From a checkpoint of a small mixture-of-experts model trained on Wikipedia.
Size: 11 layers, vocabulary 2048, 37.8M parameters.
Experts: 64 experts in each of 10 layers, 96 GELU neurons an expert, 4 picks a token, a sigmoid router.
Training: a variant of Muon for the experts, 294M tokens, 9224 steps.
Below are experts of layer 7 (counted from 0) of a mixture-of-experts language model. Rows are named router (the router's row for the expert) and show model dimensions 0-255. Each number is 200 + 40 x the weight over its row's rms, rounded and kept within 0 to 999.
After each expert's rows: a language model's description of what the expert responds to. This comes from a sample of Wikipedia text that the model never trained on.

# expert 39
router,240,193,157,184,221,152,193,224,249,227,208,173,185,184,226,114,161,229,206,99,159,151,178,171,243,240,181,188,174,210,236,240,185,189,143,215,171,174,122,258,146,203,215,177,177,200,186,123,186,210,289,132,254,290,202,197,170,227,169,209,216,92,180,180,192,223,239,203,293,193,223,255,176,224,122,179,140,250,216,214,264,262,224,194,177,223,250,181,209,161,198,252,181,167,175,164,227,277,210,143,265,184,219,201,125,201,230,212,129,213,174,161,223,257,158,165,166,246,281,180,214,230,203,206,244,203,216,195,136,181,252,175,112,239,170,272,178,175,161,124,197,200,240,275,203,187,207,210,217,184,147,140,194,220,272,182,235,195,209,196,248,117,254,173,195,258,203,195,192,176,188,220,224,233,206,189,152,310,195,157,221,257,157,157,202,136,207,191,234,226,180,230,263,164,205,148,175,205,216,151,137,161,229,230,243,180,224,171,154,166,160,186,182,163,195,173,214,211,197,290,243,240,220,166,185,189,238,203,224,168,213,178,224,239,247,272,222,277,217,228,254,118,133,225,202,226,209,221,191,200,289,225,141,143,154,219
What it handles: Forms of be and linking words after a subject or noun, such as was, is, been, became, of, for, plus colons in taxonomy lists.

# expert 31
router,257,209,180,178,193,213,151,281,241,189,187,180,301,234,227,165,174,201,188,230,179,233,165,207,213,186,242,193,210,183,208,229,152,185,194,219,170,229,168,300,166,222,142,244,251,219,187,232,164,261,198,162,200,216,159,140,150,238,247,198,235,188,124,120,212,209,288,184,276,214,218,250,196,248,126,170,200,198,227,255,230,226,228,243,237,209,163,176,150,218,127,250,155,258,281,205,252,239,214,240,249,197,105,211,137,256,237,281,121,175,163,258,187,206,185,154,193,204,225,179,74,176,170,252,209,222,235,279,152,238,183,205,156,196,216,192,154,208,233,171,166,264,152,266,190,165,196,205,179,222,128,164,175,180,163,186,244,206,258,224,194,186,244,142,230,231,198,226,223,223,118,247,211,223,196,227,185,221,243,161,205,248,169,122,142,254,114,204,196,193,174,291,186,171,213,221,170,214,221,167,185,149,236,160,245,178,232,178,143,257,176,130,160,151,188,178,227,199,192,192,185,243,171,228,185,132,233,195,242,253,228,205,193,155,189,162,271,237,200,231,215,134,137,208,228,194,159,174,172,210,252,229,195,155,184,118
What it handles: Pieces with b (lib, Rob, Reb, amb), capitals starting surnames after first names, and list separators like commas, and, ampersands.

# expert 60
router,227,215,180,145,266,119,194,237,185,257,211,125,171,201,277,169,136,214,262,201,220,214,175,112,214,223,268,141,203,202,147,217,285,152,216,195,100,220,221,178,240,212,171,150,178,199,258,201,153,240,274,167,213,131,229,186,197,164,217,216,232,172,158,137,198,221,167,132,221,135,217,260,222,200,217,155,184,240,237,199,175,216,201,170,184,174,216,178,148,161,200,211,196,183,216,178,257,228,276,259,120,168,234,193,160,177,170,180,228,143,157,263,229,221,151,149,150,145,250,170,203,245,175,171,291,261,196,243,219,254,152,209,162,199,230,232,199,265,203,167,185,283,113,167,220,141,205,185,149,242,176,134,200,265,197,244,227,171,226,217,174,149,238,187,136,243,145,229,201,175,216,210,191,180,216,244,150,265,231,202,243,220,222,215,150,243,153,169,168,218,136,202,186,228,262,126,175,231,122,220,269,202,222,184,205,224,179,234,196,189,230,241,209,195,188,205,248,214,155,233,168,231,213,268,133,184,165,262,220,174,174,257,170,185,225,199,271,284,110,278,213,157,125,176,212,216,199,201,237,134,219,232,204,196,197,195
What it handles: Mid-word pieces with v, especially av, ov, iv, in names like Olivia, Sullivan, Orvanne, Livingston, Slavic words.

# expert 42
router,132,187,148,178,265,194,129,267,279,189,254,208,247,202,242,114,226,255,185,200,214,169,249,116,199,135,302,221,184,204,159,218,172,163,171,219,144,242,204,231,210,206,156,162,193,174,179,226,202,281,195,186,206,246,200,230,181,191,233,217,186,120,124,167,219,191,240,174,146,236,213,221,142,248,217,268,154,239,219,144,305,238,170,229,195,186,141,177,167,190,218,212,173,178,204,138,160,232,139,223,184,195,218,135,203,163,201,238,181,193,176,228,220,155,177,149,219,194,195,185,123,250,205,251,276,176,220,200,167,164,219,223,191,272,168,181,221,168,236,176,179,190,211,249,293,223,208,151,225,204,144,161,253,189,156,219,237,157,207,206,217,172,322,186,216,210,235,217,233,206,201,191,248,235,224,252,174,261,264,157,222,187,158,121,209,210,179,198,266,206,202,251,234,187,226,234,152,217,200,172,221,250,211,154,212,196,174,200,169,200,207,183,173,144,176,200,271,185,132,289,172,220,265,189,186,172,128,253,241,273,136,159,207,203,228,171,263,231,140,190,196,266,113,201,258,273,141,213,238,165,258,227,223,226,134,203
What it handles: Pieces containing f or F mid-word, as in Difference, Affairs, Drifting, Difficulty, plus FBI and Fran.

# expert 15
router,184,182,151,144,266,181,281,250,205,197,181,159,231,178,210,201,225,219,194,156,222,257,211,188,216,192,198,214,186,243,205,190,223,239,178,331,194,249,146,186,130,280,208,250,162,260,221,149,184,237,170,208,219,234,188,195,222,126,236,243,167,203,181,170,214,237,270,213,218,252,225,218,253,217,100,188,175,166,226,193,254,263,166,181,172,167,220,145,243,243,189,195,201,129,183,181,171,240,181,233,209,205,160,124,141,240,182,161,179,230,141,191,180,304,187,144,175,124,198,230,183,213,202,179,262,223,160,251,187,300,212,143,154,190,233,172,236,269,95,159,167,237,185,219,279,215,156,145,191,216,203,156,244,190,182,199,244,236,166,176,217,102,286,177,217,183,160,157,210,250,151,190,245,249,258,192,225,261,175,206,205,201,190,211,149,166,133,182,202,234,155,306,208,237,257,193,138,128,217,184,197,233,200,178,197,149,205,182,198,237,192,235,203,165,169,148,268,261,201,214,190,328,197,205,185,195,176,164,235,173,179,194,211,194,216,163,268,199,187,201,227,159,158,258,220,134,179,137,149,163,170,178,192,234,200,182
What it handles: Pieces containing t inside words, such as t, it, at, port, art, as in painting, built, opportunity, temperature, plus commas.

# expert 7
router,148,174,241,186,226,156,244,273,237,148,207,150,246,182,272,192,185,241,252,280,127,215,258,142,160,201,192,196,207,202,183,173,198,165,214,249,204,234,196,222,164,211,204,160,168,187,215,134,148,217,217,145,233,194,202,102,235,162,184,126,231,163,158,158,191,228,237,164,195,237,253,205,245,208,149,247,127,226,127,233,219,243,181,131,211,155,170,157,207,155,164,213,185,137,241,193,210,262,180,186,211,173,144,194,239,234,188,214,211,292,139,211,193,213,148,184,171,244,267,202,222,177,210,231,236,180,300,131,168,262,223,155,193,296,190,236,165,211,194,191,214,287,183,257,210,208,220,125,202,175,137,235,269,194,233,234,257,202,159,191,166,150,206,160,219,289,196,179,209,168,216,201,205,240,214,199,266,288,161,196,256,245,204,195,161,186,211,182,280,177,35,230,151,193,199,162,214,230,224,210,228,189,215,220,156,171,204,170,170,242,199,208,234,214,176,206,253,166,218,165,245,203,215,246,213,154,187,233,207,192,162,242,219,193,197,206,270,234,196,207,196,228,123,266,207,278,129,132,217,200,156,106,164,199,197,183
What it handles: Word-internal pieces holding r or consonant clusters such as or, str, por, tr, as in st-or-age, sp-or-ts, progr, tour.

# expert 35
router,173,236,167,196,202,177,136,258,231,141,257,165,236,170,203,166,145,190,219,127,142,152,173,197,272,214,201,226,234,238,224,217,159,142,124,142,201,146,219,226,243,271,210,233,169,215,185,169,197,211,242,169,226,267,182,209,188,136,139,243,223,192,236,122,218,171,225,169,199,187,165,216,262,206,154,261,167,115,232,160,261,284,243,212,176,198,196,252,229,165,303,183,179,214,199,101,204,240,189,190,297,186,156,209,220,242,218,220,163,185,152,283,171,214,189,146,194,176,225,213,149,230,223,236,211,167,273,227,147,245,242,195,154,216,203,231,162,152,205,219,131,217,133,238,161,216,291,142,176,181,209,161,247,221,210,216,251,157,219,197,235,228,252,133,171,238,111,160,223,184,178,253,174,185,214,227,182,294,246,179,230,265,229,226,126,209,160,188,199,255,143,177,260,147,179,207,249,214,199,251,230,173,258,200,239,207,187,196,178,246,218,196,233,173,127,194,172,200,164,181,193,235,194,196,193,222,220,205,231,176,207,241,192,174,256,240,235,224,91,226,267,135,243,291,236,202,163,178,203,133,192,253,220,233,229,176
What it handles: Uppercase letters inside acronyms, chemical formulas and codes, often after an opening parenthesis, e.g. (A)PS, C-C-P, CH5+, rare-script bytes.

# expert 23
router,224,224,195,167,251,212,147,236,204,200,216,170,222,191,252,153,158,235,174,136,198,223,218,168,224,168,248,120,293,181,153,140,221,158,157,265,159,223,122,197,217,223,235,130,176,275,138,161,154,246,257,128,219,248,252,210,230,154,222,201,231,246,99,141,141,154,214,230,261,123,223,164,294,187,151,222,186,220,175,197,183,198,194,193,251,162,162,152,161,247,186,186,225,129,216,134,297,258,208,168,153,200,190,179,194,272,224,238,150,170,185,191,178,214,119,153,139,187,239,162,156,232,213,198,275,195,212,260,222,217,217,233,198,171,179,267,219,243,135,170,213,209,228,222,190,206,171,141,183,159,205,136,240,154,260,167,256,227,192,194,227,247,208,252,253,230,228,234,215,184,259,195,214,277,251,226,219,255,300,190,251,181,174,153,165,195,248,119,239,221,153,207,182,197,224,245,186,221,158,117,217,209,204,193,250,168,193,141,201,183,273,221,189,184,183,130,254,243,102,209,217,163,209,230,182,140,223,193,230,235,150,227,197,174,229,215,177,215,163,212,239,203,172,240,221,184,160,171,166,167,261,227,200,187,203,166
What it handles: Final syllables and punctuation closing a word before line breaks or list colons, e.g. Gdyn-ia, Paral-y-mpics, Clade:, Girls’, sentence-final periods.

# expert 28
router,251,249,154,236,198,153,164,250,205,179,178,186,245,231,184,165,173,220,224,170,211,203,184,85,271,233,218,201,204,190,187,183,263,140,154,246,183,221,196,238,189,212,175,255,176,239,215,219,122,267,277,164,135,265,219,170,215,148,220,207,211,184,190,195,223,217,253,220,206,242,229,241,291,209,181,207,170,190,190,195,260,264,211,123,202,227,226,223,226,251,200,123,230,215,224,167,264,237,151,137,210,168,180,208,199,274,203,208,249,197,130,209,251,122,161,216,180,179,211,209,238,165,148,264,190,174,220,228,239,231,230,219,186,202,222,191,198,255,221,220,155,188,199,242,156,163,207,246,137,189,199,137,260,214,213,232,206,180,137,206,258,201,261,157,265,214,203,243,197,138,190,244,151,205,220,255,248,201,262,182,118,221,201,181,137,235,206,135,208,248,200,189,197,194,193,174,187,153,150,176,158,171,240,261,288,217,195,130,170,155,238,194,184,187,245,150,187,165,110,176,253,194,208,202,173,214,130,182,287,184,164,181,242,160,186,238,210,202,185,258,242,175,113,296,203,228,139,232,128,100,220,279,139,215,148,137
What it handles: Single letters, hyphens, periods and short pieces like ex, ac, a, x inside words, codes and chess notation, e.g. Play-off, m-a-ize.

# expert 20
router,191,257,275,152,225,174,190,211,260,178,219,191,161,230,201,107,232,259,230,185,169,274,256,174,264,225,204,202,203,207,181,243,238,184,210,173,194,213,187,262,170,206,153,178,198,176,192,126,100,283,168,190,206,204,263,185,204,226,196,199,273,195,204,226,140,254,270,231,161,230,240,258,277,237,211,196,206,181,169,208,290,207,222,153,221,242,164,168,211,208,180,165,159,202,155,138,201,193,214,187,293,126,198,133,177,185,218,185,176,208,150,250,173,250,175,132,217,206,213,166,141,161,210,238,199,143,176,276,156,175,162,212,164,156,222,215,201,274,207,200,206,178,229,292,171,145,232,189,192,164,132,167,199,196,204,197,182,157,252,193,234,152,284,126,222,220,200,180,155,153,161,196,227,206,222,221,292,195,245,187,121,280,184,198,199,153,210,158,145,267,141,259,208,155,205,168,124,108,180,236,254,123,232,245,220,203,230,127,200,281,222,140,166,141,199,216,186,152,208,222,219,191,187,206,122,182,203,237,246,221,212,180,203,192,217,250,262,268,144,240,178,169,126,217,169,235,146,173,221,204,202,213,193,226,160,204
What it handles: Single initial letters or short onsets starting words, often after table pipes or list dashes, e.g. Summer, Stephen, Average, Mc.

# expert 21
router,197,179,155,214,214,220,222,217,209,184,226,165,276,231,259,153,182,240,227,236,152,164,194,278,215,209,262,128,198,268,281,224,181,172,43,292,107,172,186,221,166,204,165,206,195,195,258,195,179,227,245,197,239,255,182,229,161,133,203,212,204,166,192,136,211,217,207,151,210,186,262,250,231,233,159,164,231,197,235,176,200,210,230,241,125,135,200,196,224,264,216,210,169,176,206,226,150,195,235,146,163,195,211,207,193,227,187,142,230,238,120,209,172,235,202,158,159,194,221,227,146,191,180,195,232,254,312,154,167,282,189,196,189,192,212,288,133,198,175,220,287,258,139,210,228,190,199,196,189,230,187,179,242,239,188,264,214,213,260,202,202,212,239,251,240,232,234,210,140,184,203,216,186,186,216,278,178,179,220,199,189,184,158,221,187,212,186,167,228,240,156,206,225,193,209,168,93,139,149,201,186,141,209,127,269,206,197,254,230,184,270,274,124,179,171,192,206,225,136,128,174,292,209,190,222,209,156,166,207,165,175,197,244,167,133,211,232,260,124,191,246,180,156,189,188,160,136,172,216,116,238,190,201,229,213,175
What it handles: Sentence-final periods, often after closing brackets or quotes, plus mid-word p pieces such as shopping, description, stereotypes, Filippo.

# expert 34
router,236,248,144,142,197,190,229,260,214,164,212,187,228,163,235,177,143,258,283,160,223,174,151,199,276,190,246,204,234,214,157,226,246,188,178,170,192,204,218,154,267,294,134,176,271,222,222,122,234,327,224,184,186,233,131,209,187,133,225,211,168,174,199,180,219,261,183,187,232,235,228,257,212,240,178,142,233,297,136,155,227,213,196,200,198,238,250,162,213,219,150,213,248,155,293,157,203,204,245,224,198,125,146,206,208,187,255,204,189,246,133,217,146,219,142,195,193,208,240,168,176,235,256,236,282,190,200,265,176,224,181,128,134,237,132,173,140,169,205,220,163,218,201,269,227,226,245,156,229,204,226,128,221,229,171,165,264,209,168,185,280,132,161,187,155,186,222,210,131,179,206,208,220,214,173,153,242,239,208,224,210,245,141,166,231,150,178,184,182,241,166,186,227,173,195,192,204,172,101,186,150,155,213,139,215,209,212,131,238,250,208,204,177,179,167,220,255,187,216,225,252,247,225,179,160,174,217,163,235,194,182,167,176,194,184,258,241,279,182,224,197,258,220,201,259,226,127,159,238,156,266,166,182,168,128,205
What it handles: Year digits in date ranges and list entries, and heading words after a blank line, e.g. "See also", Bibliography, Physical, Doubles, 2016–2017.

# expert 59
router,243,179,161,166,195,197,179,254,241,213,226,161,216,203,234,166,145,164,230,167,196,225,215,242,227,222,168,179,212,208,262,267,194,205,201,186,152,252,214,238,132,199,144,212,206,194,225,222,136,221,245,177,250,162,173,148,197,258,278,167,260,222,109,177,205,181,281,158,226,198,217,229,249,271,167,132,137,184,261,228,310,239,200,157,190,191,191,185,245,232,160,217,179,183,236,164,278,209,195,213,218,168,110,162,187,236,202,197,208,196,137,252,195,157,169,135,241,181,178,244,183,228,185,200,234,206,254,248,135,284,218,180,171,210,201,183,170,181,197,206,174,278,122,203,197,159,230,202,202,224,195,129,230,192,173,271,262,212,208,224,225,167,339,174,164,205,114,232,208,257,205,212,225,236,243,198,238,232,243,148,170,235,124,200,198,228,140,187,267,205,106,264,216,173,225,142,143,140,216,125,245,152,201,146,242,200,211,140,179,287,187,207,138,185,195,216,225,207,176,218,237,219,179,198,201,181,218,222,252,252,198,173,259,204,157,298,248,220,119,175,217,195,209,214,226,274,198,158,234,148,195,183,186,207,142,174
What it handles: Single first letters of nouns following the, a, their, and similar, mostly B, M, C, F, e.g. a M-etaphysician, a B-Sc, her Ph.D.

# expert 1
router,174,203,172,199,240,188,196,225,265,179,269,171,199,269,211,117,74,262,183,151,142,159,185,179,185,208,188,207,229,176,197,245,187,214,164,146,178,168,128,196,179,222,167,140,193,251,186,131,110,265,277,173,218,216,257,190,163,176,224,223,242,204,117,177,251,206,316,170,235,212,164,247,233,261,163,163,216,207,156,173,301,223,283,176,189,233,222,176,239,191,210,204,186,221,232,200,158,186,234,164,224,178,203,188,202,230,219,211,149,161,86,267,123,216,172,162,233,187,210,180,193,246,162,186,189,242,197,279,182,216,212,200,172,234,189,200,233,274,227,161,176,221,164,266,258,227,296,241,204,179,166,198,216,209,124,164,234,164,228,229,243,157,271,195,235,247,146,171,188,234,191,268,176,218,212,240,212,163,236,167,134,267,170,234,167,201,127,171,176,246,143,242,228,154,273,221,152,195,237,211,213,168,263,215,208,193,222,206,202,246,181,128,194,163,203,148,185,181,149,178,216,290,242,202,205,186,194,281,200,197,231,181,204,201,247,197,252,233,101,211,239,234,170,271,228,229,211,166,169,170,196,191,171,173,207,222
What it handles: Single capital letters or short capitalized pieces opening proper names, often after pipes or commas in lists and tables, as D(isney), H(ong), Rich.

# expert 54
router,199,227,198,190,197,177,167,254,279,181,198,231,253,222,168,171,104,241,210,189,152,183,177,227,243,213,276,178,217,234,162,180,311,180,125,267,132,139,238,216,214,244,190,205,192,248,162,125,162,207,211,147,231,243,198,236,247,106,158,236,214,192,170,173,206,204,214,244,253,220,223,241,260,194,173,178,219,178,276,211,238,258,212,250,192,177,183,250,184,202,188,140,167,151,225,157,218,209,143,170,241,220,210,242,162,219,180,229,141,188,165,260,126,190,232,158,168,210,149,159,178,225,140,250,171,248,221,185,142,214,172,215,192,178,203,239,249,192,186,229,225,290,144,217,249,181,241,151,247,238,195,164,222,204,149,226,241,178,202,172,162,184,325,168,181,288,173,250,222,216,170,276,190,152,180,260,208,270,193,252,284,283,201,212,131,175,189,166,113,248,149,148,171,191,176,193,195,165,165,207,230,160,219,199,199,203,177,207,223,302,180,154,202,175,168,159,213,168,163,169,186,240,181,191,204,145,202,210,282,270,185,140,182,162,175,185,246,206,147,222,208,194,183,218,262,201,113,171,195,167,272,196,167,174,163,261
What it handles: Final pieces ending personal first names and initials before a surname, such as Willy, Owen, Edoardo, George M., John.

# expert 5
router,191,282,155,90,227,228,180,266,251,175,198,199,232,184,229,159,123,176,169,163,200,254,176,182,216,230,219,190,221,211,206,228,257,230,242,250,194,212,229,180,187,237,228,192,192,222,169,158,120,191,183,198,171,264,205,175,222,149,183,171,165,194,207,172,148,220,209,146,218,153,227,222,245,174,237,175,200,255,205,263,269,194,194,203,202,289,178,198,202,186,219,212,181,220,191,182,242,220,271,123,174,129,226,246,177,229,224,228,155,231,91,271,220,187,94,173,208,189,274,163,151,233,206,168,189,221,184,227,163,219,180,168,111,224,204,264,160,201,229,255,193,210,139,171,225,200,227,179,226,216,137,211,265,203,156,301,198,167,253,158,177,230,267,199,210,264,134,248,159,136,160,249,180,211,227,238,196,304,262,144,166,241,132,151,146,162,231,158,231,238,174,271,226,211,287,170,146,193,149,191,153,153,227,159,190,161,188,220,174,160,206,224,187,200,201,133,241,238,131,298,252,263,212,232,188,194,181,200,260,213,122,215,200,147,174,162,205,255,145,208,188,175,145,200,214,195,223,225,213,178,128,217,215,176,175,219
What it handles: Structural separators in tables, lists and headings: pipe cells in header rows, line breaks before list items, === markers, semicolons, closing parentheses.